Weights of a small mixture-of-experts language model, trained from scratch on English Wikipedia.
Experts: 32 experts in each of 11 layers, 160 SwiGLU neurons an expert, 2 picks a token, a softmax router.
Training: a variant of Adam for the experts, 263M tokens, 4007 steps.
Below are experts of layer 6 (counted from 0) of a mixture-of-experts language model. Rows are named router (the router's row for the expert), down (a neuron's output weights, with its number) and show model dimensions 0-255. Each number is 200 + 30 x the weight over its row's rms, rounded and kept within 0 to 999.
Before each expert's rows: a language model's description of what the expert responds to. This comes from a sample of Wikipedia text that the model never trained on.

# expert 5
Numbers after spaces. Space tokens and single digits opening numbers in tables, versions, dates and measures, such as Band 71, C# 4.0, 5.2 km2, and LaTeX math pieces.
router,223,220,199,242,218,175,174,209,234,190,227,213,223,232,201,183,254,238,203,224,214,224,178,218,220,205,225,185,227,176,237,169,227,172,154,210,251,198,190,202,179,172,191,213,194,221,205,223,188,249,194,261,195,188,189,201,215,195,186,208,169,192,211,204,208,187,197,129,176,198,196,235,148,193,196,186,183,159,160,198,207,195,201,170,232,193,144,195,171,217,238,242,216,193,238,199,188,205,192,174,219,266,261,210,219,203,180,148,166,205,159,200,158,207,230,216,243,189,262,171,248,238,192,184,248,196,209,181,259,234,193,237,167,172,257,162,238,193,243,269,142,128,192,246,180,152,191,184,280,221,204,233,224,246,247,187,144,185,207,181,215,194,156,175,225,222,244,246,230,172,185,221,198,270,232,186,186,146,203,203,234,255,232,178,229,156,225,221,179,145,187,240,186,190,176,194,232,226,202,174,175,174,119,179,220,150,158,206,209,198,198,185,199,249,212,202,168,250,209,160,165,172,201,187,231,191,199,163,186,213,165,262,210,188,183,180,205,199,235,228,214,159,194,252,189,187,229,213,179,238,208,255,222,197,189,160
down1,213,202,175,176,152,149,205,198,194,186,194,191,218,176,165,208,189,223,220,212,220,107,200,193,201,241,159,223,188,147,216,197,221,183,181,165,251,203,156,198,221,180,201,192,268,193,192,269,206,216,183,227,199,232,186,190,205,263,223,218,222,210,223,141,149,191,183,185,206,181,258,198,230,163,191,187,188,221,214,201,132,175,228,225,183,144,175,195,201,176,194,195,175,196,249,196,219,184,205,218,179,236,199,164,215,234,242,204,208,200,158,236,190,193,208,197,213,220,223,158,250,222,193,181,186,215,222,217,278,137,213,193,150,141,222,131,212,202,177,206,254,196,247,174,216,228,184,210,228,215,250,180,168,198,219,261,149,195,205,185,209,229,176,243,262,192,199,188,227,215,187,177,257,216,232,184,157,161,208,235,224,202,237,224,191,180,193,175,186,189,187,164,153,247,210,203,207,185,176,160,181,241,158,224,206,166,140,223,260,188,227,199,223,238,264,191,254,181,162,215,187,202,183,146,149,182,243,197,200,286,175,196,244,161,226,183,150,199,163,255,226,182,227,220,203,211,193,187,208,203,255,188,212,219,212,169
down2,208,195,188,177,157,187,152,151,163,240,194,165,187,171,162,178,181,146,206,144,191,155,232,194,162,212,240,183,211,246,190,206,169,225,239,214,197,196,204,165,162,219,221,238,235,189,259,188,210,148,196,202,190,133,186,237,183,248,173,187,175,234,206,257,195,196,131,257,245,191,193,179,226,152,180,220,179,207,198,233,202,172,200,146,171,200,166,210,234,165,222,163,203,217,224,181,170,175,185,215,232,184,176,188,182,234,208,220,208,224,200,173,279,194,202,207,179,214,218,218,182,182,191,174,200,245,233,251,167,197,197,227,236,194,190,253,173,149,181,219,221,152,156,194,174,248,187,178,201,186,234,192,162,177,193,246,196,213,220,139,190,226,203,193,247,225,186,191,202,224,159,158,222,236,172,184,217,244,83,226,152,152,213,209,154,258,210,186,246,216,143,169,218,203,219,193,191,221,192,165,252,188,208,224,235,166,198,180,186,248,224,228,168,172,193,186,170,226,226,158,195,185,207,181,185,217,190,252,203,193,240,183,251,162,234,207,240,182,172,221,195,190,137,154,192,206,187,229,169,202,135,172,204,185,183,209
down3,185,237,201,181,250,220,195,209,172,192,164,222,210,231,193,252,164,162,234,207,206,241,237,225,191,213,132,193,216,235,170,177,170,218,228,135,212,231,208,220,170,235,225,201,227,190,211,199,166,220,112,211,219,250,211,213,192,282,175,208,213,257,213,199,207,220,215,231,204,205,174,224,183,240,228,249,222,236,219,249,220,178,153,175,188,224,172,194,168,161,225,222,187,175,197,172,209,229,199,218,214,179,142,151,180,129,199,216,245,232,180,167,243,215,223,247,200,175,173,206,189,189,201,233,189,192,218,131,160,210,222,161,214,216,170,147,202,204,200,236,186,169,184,238,208,193,130,190,187,198,190,211,189,239,204,191,241,193,201,151,152,217,254,185,142,211,251,230,202,200,169,205,242,183,211,239,148,187,201,216,189,215,172,243,224,230,202,188,159,234,232,186,181,222,276,113,166,180,203,230,148,173,207,214,192,160,170,198,214,226,200,213,178,185,226,180,233,243,181,200,152,179,173,220,153,205,225,241,202,184,203,183,208,170,190,135,216,150,183,209,230,236,171,243,241,254,162,214,188,213,190,140,197,217,211,185
down4,197,177,193,185,226,178,201,202,237,188,241,190,185,210,196,165,167,229,123,184,212,209,209,181,150,226,193,240,181,212,209,203,183,216,211,241,193,192,173,179,166,145,230,189,241,190,254,112,261,216,198,205,208,251,200,174,153,184,105,215,256,239,201,175,231,203,166,227,170,186,239,223,236,187,231,181,178,208,207,195,274,235,188,213,163,237,175,171,195,199,164,249,175,214,187,229,155,152,176,227,220,204,197,217,208,191,198,217,173,196,218,201,241,188,217,233,188,224,182,193,161,189,178,173,202,173,249,198,154,255,197,193,150,239,196,158,254,186,222,166,247,284,173,161,191,150,208,199,153,154,189,200,196,187,191,196,183,202,187,196,206,130,233,184,125,204,181,165,209,166,250,203,206,218,238,194,237,196,141,263,204,220,182,226,222,232,205,209,191,209,170,120,246,196,150,212,231,201,219,197,195,213,159,221,204,210,190,215,180,206,212,204,233,163,240,179,192,241,189,221,212,240,217,214,252,196,147,163,205,215,256,242,196,215,192,217,213,204,149,186,190,230,177,225,164,184,229,210,236,189,175,243,153,183,177,185
down5,205,229,222,243,174,137,190,212,204,199,201,164,166,225,180,161,135,152,209,202,186,178,212,148,196,211,191,227,171,218,224,128,241,198,183,212,172,165,239,189,202,207,203,224,191,167,146,213,233,195,229,242,248,198,198,248,210,227,186,167,149,162,197,227,220,191,163,176,186,190,207,241,182,211,165,178,201,188,207,217,182,224,212,223,201,168,154,192,206,185,159,212,215,255,263,149,190,233,107,189,144,173,240,213,225,209,197,216,207,230,168,211,185,202,248,188,201,136,203,209,238,195,222,228,223,173,186,194,254,221,179,175,185,169,211,201,197,249,217,173,179,167,260,208,162,186,160,196,238,226,195,216,231,171,163,249,230,226,220,225,207,191,159,118,201,229,231,216,192,220,239,221,203,196,180,215,261,174,234,202,169,166,160,163,193,165,212,202,189,210,233,255,154,200,162,138,227,223,247,203,223,114,190,196,175,250,195,220,225,225,161,259,194,187,229,194,173,161,152,187,208,202,195,150,235,170,223,245,191,210,187,184,207,204,157,155,179,195,193,250,251,196,194,173,216,194,229,215,218,180,218,184,230,212,213,128
down6,226,208,173,259,139,186,177,231,234,226,201,238,214,165,184,198,236,190,235,200,206,226,217,174,226,204,159,169,226,237,150,236,245,158,243,204,184,212,207,268,210,229,203,162,147,183,213,208,200,220,241,195,230,150,213,187,188,187,207,274,220,174,149,182,211,209,247,158,198,177,155,188,258,179,212,243,204,129,172,211,180,204,141,167,238,253,198,161,227,205,222,122,164,179,221,171,224,218,145,196,202,166,218,210,183,202,251,199,160,172,167,163,162,182,277,251,182,248,215,242,184,157,192,234,211,181,158,206,239,201,173,196,207,167,210,228,175,143,125,235,215,180,261,184,237,212,193,190,191,250,208,202,241,179,196,209,220,160,145,256,187,156,241,154,195,207,217,269,218,209,181,184,168,201,229,194,151,210,182,182,221,211,148,217,187,204,173,178,200,211,224,232,170,160,192,183,158,172,196,238,230,224,159,200,172,200,169,221,205,224,196,179,188,187,206,173,229,192,220,233,261,199,263,230,174,213,182,207,200,177,182,185,185,174,238,208,204,216,187,213,181,189,214,218,206,190,162,189,202,182,184,194,167,221,155,173
down7,185,232,254,140,227,190,199,204,238,184,154,192,167,255,205,219,157,155,162,158,149,177,180,192,236,224,160,168,202,169,190,191,238,245,221,208,143,167,138,208,220,203,198,238,181,179,213,183,216,211,221,190,149,199,194,195,233,241,210,93,224,199,168,182,167,222,200,246,176,235,207,209,164,160,183,203,171,162,200,226,239,217,227,174,255,192,188,159,192,198,207,255,215,185,237,204,169,153,178,250,204,161,274,255,273,240,168,190,190,210,205,173,144,195,153,181,159,204,168,177,194,189,227,182,222,190,206,180,175,172,194,162,181,205,213,206,179,174,230,220,241,202,168,233,166,149,178,242,218,162,205,223,176,209,213,157,230,262,175,183,181,206,222,265,186,267,186,215,183,155,188,188,232,188,176,221,199,219,183,188,182,222,248,160,206,181,252,234,197,218,215,205,200,226,240,253,128,194,207,207,210,190,201,149,169,207,256,174,173,239,218,250,202,194,185,212,180,201,216,232,198,192,233,199,186,193,193,199,254,206,195,163,217,184,222,172,196,187,159,197,198,189,196,225,269,194,228,205,224,196,137,178,229,214,220,243
down8,237,161,242,200,262,184,246,210,223,149,210,185,198,214,211,204,228,235,221,181,207,155,227,214,184,216,193,145,149,147,197,207,186,159,152,231,174,223,172,181,150,229,187,228,198,136,202,229,256,183,216,186,201,194,228,204,178,237,170,193,256,199,214,199,171,176,180,212,240,216,222,273,193,188,271,173,140,210,213,154,155,178,159,146,255,235,160,195,215,160,162,175,178,178,228,194,189,233,163,180,146,226,196,199,207,131,197,214,157,209,182,206,217,189,166,177,231,187,185,190,130,175,211,202,170,174,204,184,188,199,235,258,170,195,211,184,232,203,168,197,275,191,210,217,197,192,226,230,186,203,191,185,167,184,185,190,259,191,172,276,202,196,204,220,168,182,191,249,166,218,220,191,204,177,235,207,194,158,217,155,174,217,170,257,157,214,223,151,174,216,164,230,215,172,176,258,199,173,150,181,194,147,190,239,231,244,222,192,208,244,195,172,200,165,205,210,234,233,232,189,198,162,225,218,211,220,172,179,212,221,223,145,233,229,174,191,242,237,151,171,225,183,256,172,201,182,238,179,216,168,179,190,216,206,175,141
down9,192,150,149,198,177,191,185,134,164,149,174,264,176,211,142,219,221,198,161,221,187,191,247,170,236,227,199,253,165,214,208,240,192,142,191,223,202,256,194,220,199,176,193,185,174,233,226,213,222,179,160,161,186,173,178,197,203,194,160,206,272,238,164,178,216,256,166,204,161,170,178,221,157,192,224,180,210,209,182,206,211,167,195,173,202,206,197,206,154,205,165,228,217,205,199,209,198,172,206,179,181,183,163,202,182,194,237,158,198,259,235,199,172,176,225,221,201,193,208,145,212,208,198,180,196,166,182,195,210,245,186,206,228,179,191,193,205,195,224,239,212,187,227,178,221,245,185,231,180,259,228,181,157,213,217,239,182,215,204,194,217,170,248,248,228,198,185,202,153,181,214,211,205,219,208,205,183,212,172,216,144,235,135,233,271,251,125,220,164,225,175,133,268,274,152,215,233,195,204,212,247,148,249,265,197,162,139,174,210,173,170,206,173,231,246,180,211,192,230,161,165,157,217,187,190,205,164,190,268,212,250,210,154,199,182,165,197,248,219,191,194,187,217,185,215,196,162,198,201,246,167,189,189,201,154,211
down10,203,142,219,203,213,179,211,198,266,194,134,221,223,128,241,226,193,148,180,206,168,216,195,235,221,216,138,199,200,121,200,220,204,156,176,202,227,188,211,201,228,208,140,158,253,219,153,162,159,231,184,171,249,207,201,217,210,203,169,235,207,234,208,194,186,244,203,214,234,195,188,216,237,177,194,238,182,165,159,224,187,224,173,182,192,159,201,205,238,188,201,220,217,201,166,190,174,236,195,145,222,194,172,195,192,184,203,180,212,208,211,216,249,251,164,207,243,154,194,166,198,159,201,207,292,187,217,190,167,244,219,160,210,237,240,198,227,196,205,212,143,182,211,200,193,172,201,166,205,260,188,216,260,233,154,297,189,227,168,207,172,166,183,196,241,228,175,162,214,158,244,215,179,208,230,190,217,201,174,142,182,235,162,189,219,250,227,251,218,208,188,196,175,235,258,186,192,198,171,227,180,164,218,236,196,167,199,197,181,165,182,185,233,177,224,168,207,201,131,186,215,214,156,247,272,226,211,188,254,211,193,187,179,193,174,201,230,209,225,251,174,190,186,167,215,184,143,193,235,190,193,256,196,188,154,204
down11,253,196,158,240,158,286,220,131,265,208,180,211,163,228,200,249,189,182,179,232,212,165,209,212,233,194,222,202,190,168,215,143,163,214,162,143,229,167,243,141,199,200,184,194,228,220,168,172,193,247,162,190,215,182,251,193,195,213,211,147,179,207,195,170,143,154,215,168,218,241,196,193,179,232,199,218,192,237,223,177,207,210,175,217,159,176,169,198,187,172,246,196,243,213,209,171,210,170,236,198,254,166,192,197,200,205,258,215,206,162,184,232,206,198,254,164,252,134,218,187,203,181,153,192,187,175,180,244,164,183,204,185,233,179,215,202,185,210,259,233,208,247,177,232,222,152,208,213,173,184,177,200,207,212,206,293,202,181,191,215,180,208,182,228,202,284,192,167,220,202,196,243,182,182,179,175,199,254,184,226,219,191,268,189,234,234,169,195,180,196,196,208,165,186,190,148,144,253,227,200,226,191,165,198,202,212,203,205,216,218,162,232,185,228,220,179,187,160,160,209,224,188,174,209,225,171,257,194,168,197,201,221,171,249,207,195,198,180,263,198,195,244,177,216,151,231,176,190,157,202,246,172,240,225,272,224
down12,184,196,204,198,221,164,187,175,231,212,189,190,165,263,189,184,228,189,204,215,237,173,181,268,193,227,162,168,211,186,232,188,209,188,220,190,219,212,185,194,245,191,207,199,186,208,211,217,140,196,174,227,133,221,207,190,228,205,155,180,198,165,204,163,261,146,221,214,144,166,199,215,221,224,236,238,209,232,232,203,280,195,265,216,209,185,177,248,156,192,152,196,212,165,199,147,216,167,186,237,162,191,196,184,256,193,193,198,202,163,196,191,176,167,183,196,239,217,202,140,187,231,253,221,175,202,121,183,221,198,185,218,179,173,243,185,199,247,185,200,213,225,192,240,195,190,241,172,196,190,208,187,159,223,223,190,272,218,241,189,198,230,227,204,198,243,242,221,181,214,182,197,192,201,208,265,173,219,218,244,254,184,238,189,260,167,222,233,163,236,212,170,154,167,189,208,214,249,196,186,253,198,237,172,227,196,150,220,161,183,195,226,224,222,224,184,233,177,195,149,248,216,215,275,174,155,175,166,139,181,112,139,228,185,162,167,193,171,204,202,176,173,227,202,189,179,202,197,188,196,189,140,184,145,241,198
down13,162,161,231,197,166,177,160,185,127,128,164,205,190,159,156,248,239,214,156,205,147,180,171,226,207,209,203,192,172,207,163,148,159,216,166,240,230,219,197,242,229,231,179,234,168,234,153,216,290,198,203,242,211,203,188,210,231,205,201,224,168,226,135,200,169,219,224,213,199,225,183,189,126,187,183,184,206,221,158,259,159,216,231,209,192,223,200,179,188,216,188,199,237,239,214,212,161,135,272,190,208,139,160,179,220,221,186,209,208,168,218,186,213,249,153,208,197,173,171,166,237,215,202,258,215,213,208,244,211,209,193,198,211,247,226,200,219,251,197,168,229,131,200,184,168,245,195,237,182,234,257,214,192,219,214,220,222,170,180,176,185,222,177,210,141,215,195,134,240,167,223,178,216,182,205,205,183,205,230,170,173,234,178,219,212,241,194,224,274,143,203,200,218,239,241,218,215,212,171,170,212,221,196,149,189,188,195,175,184,201,222,217,209,205,159,243,210,222,215,174,172,174,230,200,195,173,172,165,168,154,171,201,147,221,204,186,157,190,230,182,232,158,199,192,210,236,200,159,172,191,153,233,236,240,185,208
down14,165,179,210,198,235,215,223,232,189,220,233,188,231,167,273,240,217,174,218,204,178,171,190,218,246,173,207,191,211,165,255,140,252,198,212,194,256,229,254,187,239,189,196,211,205,219,234,239,223,187,175,246,193,203,154,190,217,193,192,193,164,209,206,199,190,208,179,157,160,224,215,183,227,244,159,183,174,199,170,213,192,163,253,238,173,208,193,219,161,212,240,200,192,190,204,197,185,200,238,190,242,187,191,182,170,169,187,166,247,195,170,193,240,220,174,203,238,201,147,207,232,240,137,207,200,202,185,214,193,182,240,191,178,205,174,220,135,184,225,189,146,179,179,229,193,162,218,195,274,187,197,213,270,186,280,193,221,206,247,162,223,209,215,177,216,169,142,212,170,196,247,209,181,234,205,188,228,156,233,217,179,212,231,192,274,217,236,268,240,171,210,181,172,202,210,189,213,240,164,197,215,203,253,161,149,243,182,112,211,191,248,213,191,219,161,215,258,143,189,242,153,269,199,215,238,198,185,160,206,134,183,212,204,229,185,199,156,206,198,234,209,205,169,183,199,196,171,216,147,229,193,215,151,223,200,173
down15,209,187,186,235,172,230,234,215,201,123,225,193,185,198,183,243,179,193,211,178,230,189,208,211,221,259,214,145,208,187,186,174,202,138,187,210,202,203,217,221,158,228,189,153,241,199,166,214,251,165,217,191,199,198,170,173,205,166,232,186,220,171,227,208,215,213,193,229,181,158,199,231,229,195,200,154,199,209,203,168,148,202,160,163,215,190,189,159,247,176,159,234,139,172,217,186,160,247,212,176,167,251,209,194,205,237,176,228,204,191,216,222,175,171,148,165,165,230,246,186,211,181,210,231,189,189,177,226,223,146,234,213,212,157,154,143,227,234,194,159,225,226,223,253,160,198,210,159,162,142,246,252,187,223,202,207,212,206,186,202,206,221,129,212,210,186,202,225,236,157,197,285,215,198,223,213,209,252,248,222,238,218,154,189,145,208,183,217,191,221,167,256,176,186,197,163,192,175,211,236,272,254,210,227,208,176,158,176,169,181,246,193,217,216,241,236,184,216,120,242,190,158,229,179,224,205,222,250,188,227,158,206,188,235,206,180,184,211,177,228,152,203,153,210,186,208,236,198,274,215,224,206,163,159,199,221
down16,184,180,199,232,187,194,177,168,175,189,159,237,210,182,164,179,191,223,221,177,227,217,146,201,198,186,157,184,209,175,226,228,191,153,207,216,219,208,218,200,259,179,126,184,180,210,216,207,240,223,146,179,216,192,188,180,209,153,160,207,189,248,153,163,175,234,176,204,178,245,205,203,233,227,216,241,176,221,209,213,201,181,221,247,141,164,229,154,138,122,141,256,157,183,235,202,206,186,224,220,244,185,219,188,228,242,194,167,173,224,230,173,195,172,212,228,182,169,243,205,155,224,175,215,161,211,155,199,202,232,166,175,229,206,221,199,199,164,223,217,144,239,168,175,211,189,217,190,169,215,248,208,184,228,219,207,164,179,166,224,261,229,230,259,179,221,180,169,185,181,220,247,199,184,168,139,225,167,175,184,164,154,239,174,182,203,243,174,231,210,177,136,181,161,201,254,260,183,216,169,218,218,184,220,260,212,249,186,230,122,197,205,228,202,252,213,153,207,206,214,173,197,157,207,193,199,204,231,230,174,191,180,244,215,222,176,194,201,206,204,209,197,208,199,207,224,219,150,217,194,174,269,200,202,236,298
down17,221,164,218,185,191,205,138,195,161,191,215,185,196,262,172,198,219,173,162,185,185,175,194,237,166,204,179,188,207,144,206,199,211,178,223,222,133,212,226,179,222,206,151,228,211,163,212,243,170,225,232,174,199,307,249,241,190,177,216,200,176,237,158,196,227,196,225,198,211,205,271,244,189,199,212,194,231,219,231,191,254,217,202,187,194,191,243,228,195,205,170,176,224,209,225,181,238,251,208,194,175,180,216,189,232,198,185,227,198,200,195,191,187,241,183,194,153,200,135,211,163,147,179,232,189,140,183,238,228,174,200,164,149,187,185,201,131,179,207,207,205,224,148,187,180,235,203,196,213,202,160,177,190,200,245,182,164,228,202,202,160,257,171,149,181,215,239,244,190,264,182,206,191,239,211,249,195,187,124,197,243,157,254,195,179,158,197,197,226,159,198,234,185,216,195,235,206,161,195,235,175,231,147,254,238,204,225,176,206,171,201,174,213,277,194,227,194,230,227,186,193,238,195,202,190,187,217,200,253,207,191,165,161,250,205,254,194,246,187,150,236,235,209,251,239,244,268,178,191,215,221,232,206,228,193,182
down18,233,302,150,258,253,244,199,171,237,178,246,192,173,194,204,190,172,200,195,167,255,140,208,230,210,205,212,245,217,199,217,186,188,206,206,188,206,205,178,185,207,241,222,172,195,187,194,145,190,197,214,188,227,190,203,183,180,206,170,185,198,176,236,198,165,213,167,222,201,220,212,228,255,198,191,219,222,192,251,166,200,230,193,191,212,158,167,167,206,271,202,217,205,220,247,206,158,247,149,187,212,219,209,242,221,175,226,219,115,215,214,173,162,170,135,206,288,194,274,176,214,164,196,204,186,246,172,175,160,162,240,184,175,199,197,200,238,191,249,209,220,210,179,212,186,181,262,170,195,198,202,170,170,229,137,171,195,248,183,200,222,226,189,223,225,179,209,245,219,157,188,180,228,209,222,204,204,164,132,172,188,190,213,215,220,221,235,183,165,215,222,205,206,181,141,188,219,175,263,199,153,179,221,172,208,153,185,158,209,164,191,203,199,267,194,222,218,134,226,176,187,169,222,170,183,215,195,210,185,263,206,198,182,148,179,247,123,212,171,225,180,198,225,234,242,203,190,191,232,180,236,193,161,162,219,218
down19,161,192,238,190,206,163,212,236,168,246,208,198,174,151,252,195,178,170,181,147,197,236,217,157,192,181,210,168,184,230,179,239,162,213,196,248,189,230,236,223,203,153,169,191,178,177,242,179,160,226,219,156,192,225,202,201,207,151,217,194,183,205,215,200,183,178,219,226,217,200,195,206,203,199,202,210,219,270,174,162,243,160,210,204,171,167,142,243,98,234,218,184,204,162,215,183,246,174,176,217,254,203,231,168,160,228,136,191,147,178,214,199,168,180,263,134,178,238,241,197,194,208,189,211,151,226,256,191,197,207,175,169,186,226,185,216,193,141,173,207,174,183,218,186,192,216,227,191,193,188,193,256,206,180,193,198,226,171,182,181,195,185,215,194,220,209,189,185,197,175,220,212,201,199,232,216,188,190,257,180,197,139,229,223,248,178,220,188,185,210,208,252,225,231,229,210,148,171,255,205,117,217,197,201,215,191,166,181,188,191,235,182,143,201,175,216,188,251,182,240,183,236,195,252,220,261,162,210,136,229,192,171,238,146,205,285,185,224,181,218,231,232,142,183,239,263,221,219,227,178,197,196,170,181,192,191
down20,245,245,191,213,230,207,174,197,119,199,234,192,224,179,213,183,259,198,201,206,193,140,186,200,182,273,229,151,134,233,189,202,200,192,200,164,202,183,183,177,201,168,224,205,215,193,220,209,222,233,220,236,200,200,211,221,166,231,196,189,236,209,222,249,230,240,281,165,186,198,155,246,258,137,207,232,189,210,239,179,174,196,229,193,211,250,190,187,233,155,185,224,193,172,187,190,201,157,148,194,256,199,154,203,190,197,253,218,176,224,252,209,249,191,217,233,191,210,171,183,214,233,239,203,180,220,185,252,213,169,138,230,183,186,203,238,191,162,158,226,205,176,168,197,269,234,229,216,231,214,249,210,168,161,111,177,184,221,205,179,173,208,204,197,194,199,250,201,170,224,180,132,192,228,231,162,218,195,191,186,161,213,159,230,195,228,210,198,241,144,197,234,183,196,202,170,160,199,227,221,197,161,208,186,226,212,225,187,205,235,220,191,251,224,197,185,170,201,227,203,206,267,178,227,242,146,189,184,220,148,175,181,200,173,257,199,231,212,184,157,222,214,235,180,134,225,175,208,187,201,169,191,174,231,211,123
down21,195,178,177,227,199,169,203,182,99,224,201,220,215,177,190,160,211,202,183,185,204,168,203,219,236,148,147,191,174,230,215,155,134,218,198,162,236,232,231,152,195,190,207,180,137,170,294,164,222,167,182,153,223,241,172,230,176,237,186,196,251,200,231,227,216,220,176,210,178,175,218,152,264,162,235,201,187,199,211,145,227,171,201,224,196,191,208,194,217,157,237,243,186,206,153,245,192,192,159,230,196,179,193,216,208,234,193,192,155,145,222,173,168,203,256,160,146,195,143,219,197,176,187,210,197,169,202,236,217,181,183,193,202,212,187,193,215,185,179,249,227,189,179,212,180,194,229,211,174,182,162,153,219,229,156,216,172,197,200,232,182,163,223,180,218,176,160,187,134,184,175,210,185,227,187,199,211,142,208,184,221,237,228,227,185,183,155,188,169,229,147,183,227,194,231,187,181,230,196,157,174,181,175,202,184,189,189,177,232,208,210,180,214,161,192,166,198,185,207,192,214,177,212,202,261,218,188,247,186,238,225,216,232,221,127,228,180,264,186,125,220,161,240,176,161,158,191,131,187,208,140,168,255,194,171,205
down22,240,193,198,230,173,155,201,201,179,243,192,190,219,214,205,213,176,162,198,209,249,254,218,179,173,252,125,198,230,204,168,170,146,214,187,217,185,233,208,199,188,241,167,168,197,182,167,164,181,215,164,234,207,188,163,198,168,224,195,205,217,174,210,217,208,231,214,170,201,200,196,177,202,258,235,229,192,231,177,186,201,183,245,243,158,218,210,240,185,189,180,195,159,257,238,219,199,231,157,179,189,150,217,167,241,171,216,213,206,148,195,241,192,169,225,210,199,214,183,184,178,184,158,174,133,229,199,251,203,174,226,243,220,183,186,223,203,178,179,186,177,168,184,219,188,193,253,189,176,209,209,216,160,140,206,225,210,222,191,192,184,251,198,173,152,231,194,214,124,196,210,238,207,168,180,201,175,173,131,261,163,205,221,198,204,209,201,220,174,229,178,229,204,245,262,191,228,257,179,221,226,187,210,182,219,218,224,230,129,203,195,183,154,252,115,177,207,171,194,181,204,193,267,220,244,216,162,154,203,190,237,195,224,257,155,229,214,193,232,185,257,195,143,193,226,217,207,247,112,216,261,187,239,214,209,156
down23,167,206,212,193,206,171,200,154,212,206,228,163,148,197,146,186,134,221,130,179,214,203,186,158,236,168,199,213,212,220,185,156,230,253,241,217,228,205,161,189,158,165,162,267,234,233,176,182,205,218,223,186,137,176,179,214,217,237,222,185,185,216,150,170,210,216,173,172,189,226,187,194,275,188,166,206,202,179,245,215,216,164,191,211,169,206,165,213,200,218,143,197,224,190,228,191,155,208,210,174,185,194,186,209,188,162,236,191,226,229,266,202,196,208,205,218,197,184,203,187,208,194,217,216,165,193,196,176,189,196,283,129,137,215,212,195,181,209,244,200,154,256,198,173,221,190,188,230,188,168,217,175,166,210,170,201,215,180,177,205,226,255,190,174,208,234,150,217,213,219,171,121,222,225,194,209,221,174,228,198,135,225,165,153,141,186,232,217,207,207,189,197,241,208,257,224,208,148,233,225,199,213,186,267,202,211,177,150,179,211,196,242,192,192,222,199,194,294,218,196,192,200,225,161,182,155,129,203,212,228,259,209,241,170,199,175,164,204,232,222,205,153,174,200,227,162,217,167,213,174,163,272,230,218,180,210
down24,202,217,211,186,185,232,193,195,193,228,171,185,239,212,162,203,196,224,192,197,182,194,186,206,226,177,225,280,216,164,224,186,201,225,218,181,158,205,183,166,183,216,235,225,195,193,181,215,260,197,238,181,200,178,189,183,203,169,199,214,183,207,204,238,158,236,159,195,247,159,221,211,246,229,169,172,223,224,185,153,206,207,169,236,170,193,245,243,213,233,177,172,178,200,178,222,238,288,201,223,199,269,165,200,213,154,169,197,192,269,205,126,239,175,237,193,220,250,182,130,176,193,162,218,179,243,161,181,169,216,226,199,245,206,200,206,190,204,243,205,156,172,253,140,225,211,209,140,177,192,146,165,218,234,215,147,183,133,203,234,248,207,181,194,172,204,187,189,247,252,183,215,190,190,198,223,233,221,190,225,185,201,179,149,151,157,133,202,155,147,208,173,248,226,245,200,220,167,233,180,188,214,230,183,146,180,176,208,219,166,163,207,201,203,167,202,205,194,182,200,181,222,223,167,179,235,191,235,220,193,176,233,188,228,210,182,130,280,175,161,202,203,215,219,196,171,211,224,188,120,157,222,220,234,227,206
down25,208,199,238,246,141,192,187,216,232,262,202,215,175,159,215,172,200,186,238,191,203,183,165,223,206,166,195,208,185,174,222,199,244,241,195,186,199,179,209,246,244,203,234,172,160,199,192,228,214,202,235,204,219,162,216,203,173,222,155,228,162,227,220,194,271,159,179,260,230,194,243,209,205,180,249,221,178,173,164,223,210,198,177,198,223,195,202,211,208,215,168,155,213,219,199,220,229,238,207,184,226,183,190,198,138,207,221,205,126,180,185,232,127,144,167,216,180,202,114,187,205,196,242,214,152,253,222,213,177,187,233,168,189,224,231,234,174,174,226,210,179,211,212,177,213,222,241,217,168,187,193,164,164,170,150,213,188,179,200,218,196,201,186,244,201,219,201,203,285,198,177,238,174,176,205,162,174,171,146,142,174,217,235,187,209,193,191,219,229,166,185,212,217,171,216,230,184,192,184,201,133,247,173,175,200,170,163,152,210,173,198,153,231,189,167,193,188,201,198,267,155,133,126,88,220,190,167,185,212,195,205,177,179,206,223,210,137,192,181,194,185,218,220,180,190,184,202,147,193,153,167,152,218,207,167,237
down26,126,218,185,204,136,210,194,185,174,253,183,239,212,204,188,220,197,222,159,248,233,195,210,181,212,153,219,206,217,203,212,258,168,153,170,179,150,186,207,176,227,250,138,179,248,219,181,222,159,177,234,155,221,195,218,225,226,253,211,268,221,170,192,196,191,248,167,219,164,232,184,226,135,195,221,255,206,196,188,187,246,182,120,191,197,145,219,222,211,205,186,181,175,220,209,231,173,190,243,247,243,239,229,197,186,206,226,144,214,213,151,190,220,184,217,216,179,163,227,194,177,193,219,241,202,206,195,177,168,180,207,243,255,243,228,228,169,203,210,194,180,219,236,210,203,164,259,190,161,163,212,184,226,190,193,196,165,223,198,232,217,232,209,211,249,184,197,145,212,148,172,145,187,194,167,194,175,204,201,204,206,183,136,164,226,152,187,225,185,289,209,201,232,244,225,225,247,215,166,231,176,205,157,205,197,199,179,255,181,197,187,147,162,191,178,217,201,191,182,154,155,163,221,226,174,232,211,221,194,252,173,176,239,200,263,185,204,155,173,195,164,178,229,144,179,190,192,212,192,216,209,173,254,176,192,216
down27,210,186,222,220,215,185,200,211,181,205,211,229,199,226,173,171,262,191,195,217,169,222,244,177,229,236,161,160,204,247,225,163,188,208,202,191,169,191,196,211,210,160,213,196,199,226,251,187,214,205,253,239,204,205,169,204,184,232,246,182,134,191,211,211,213,259,226,189,184,262,185,245,227,163,240,212,236,197,120,163,194,212,162,187,193,199,223,131,167,224,195,213,209,224,217,218,166,192,223,195,172,156,154,174,229,175,207,207,239,215,136,215,221,190,156,221,160,171,178,242,189,189,157,240,191,164,272,158,162,239,137,152,180,264,243,247,181,200,184,165,154,176,213,162,201,167,228,181,203,230,200,227,195,150,254,225,201,227,177,215,217,202,222,197,219,175,222,162,229,221,246,228,201,177,224,212,239,243,204,220,175,220,236,147,232,182,232,229,249,177,285,183,202,229,220,215,209,216,200,195,184,159,219,194,200,173,213,222,128,207,220,174,179,214,176,209,150,182,220,180,159,221,198,254,259,154,188,225,193,202,214,195,244,169,226,214,186,207,231,238,223,235,190,158,229,184,162,225,183,208,181,240,227,280,206,222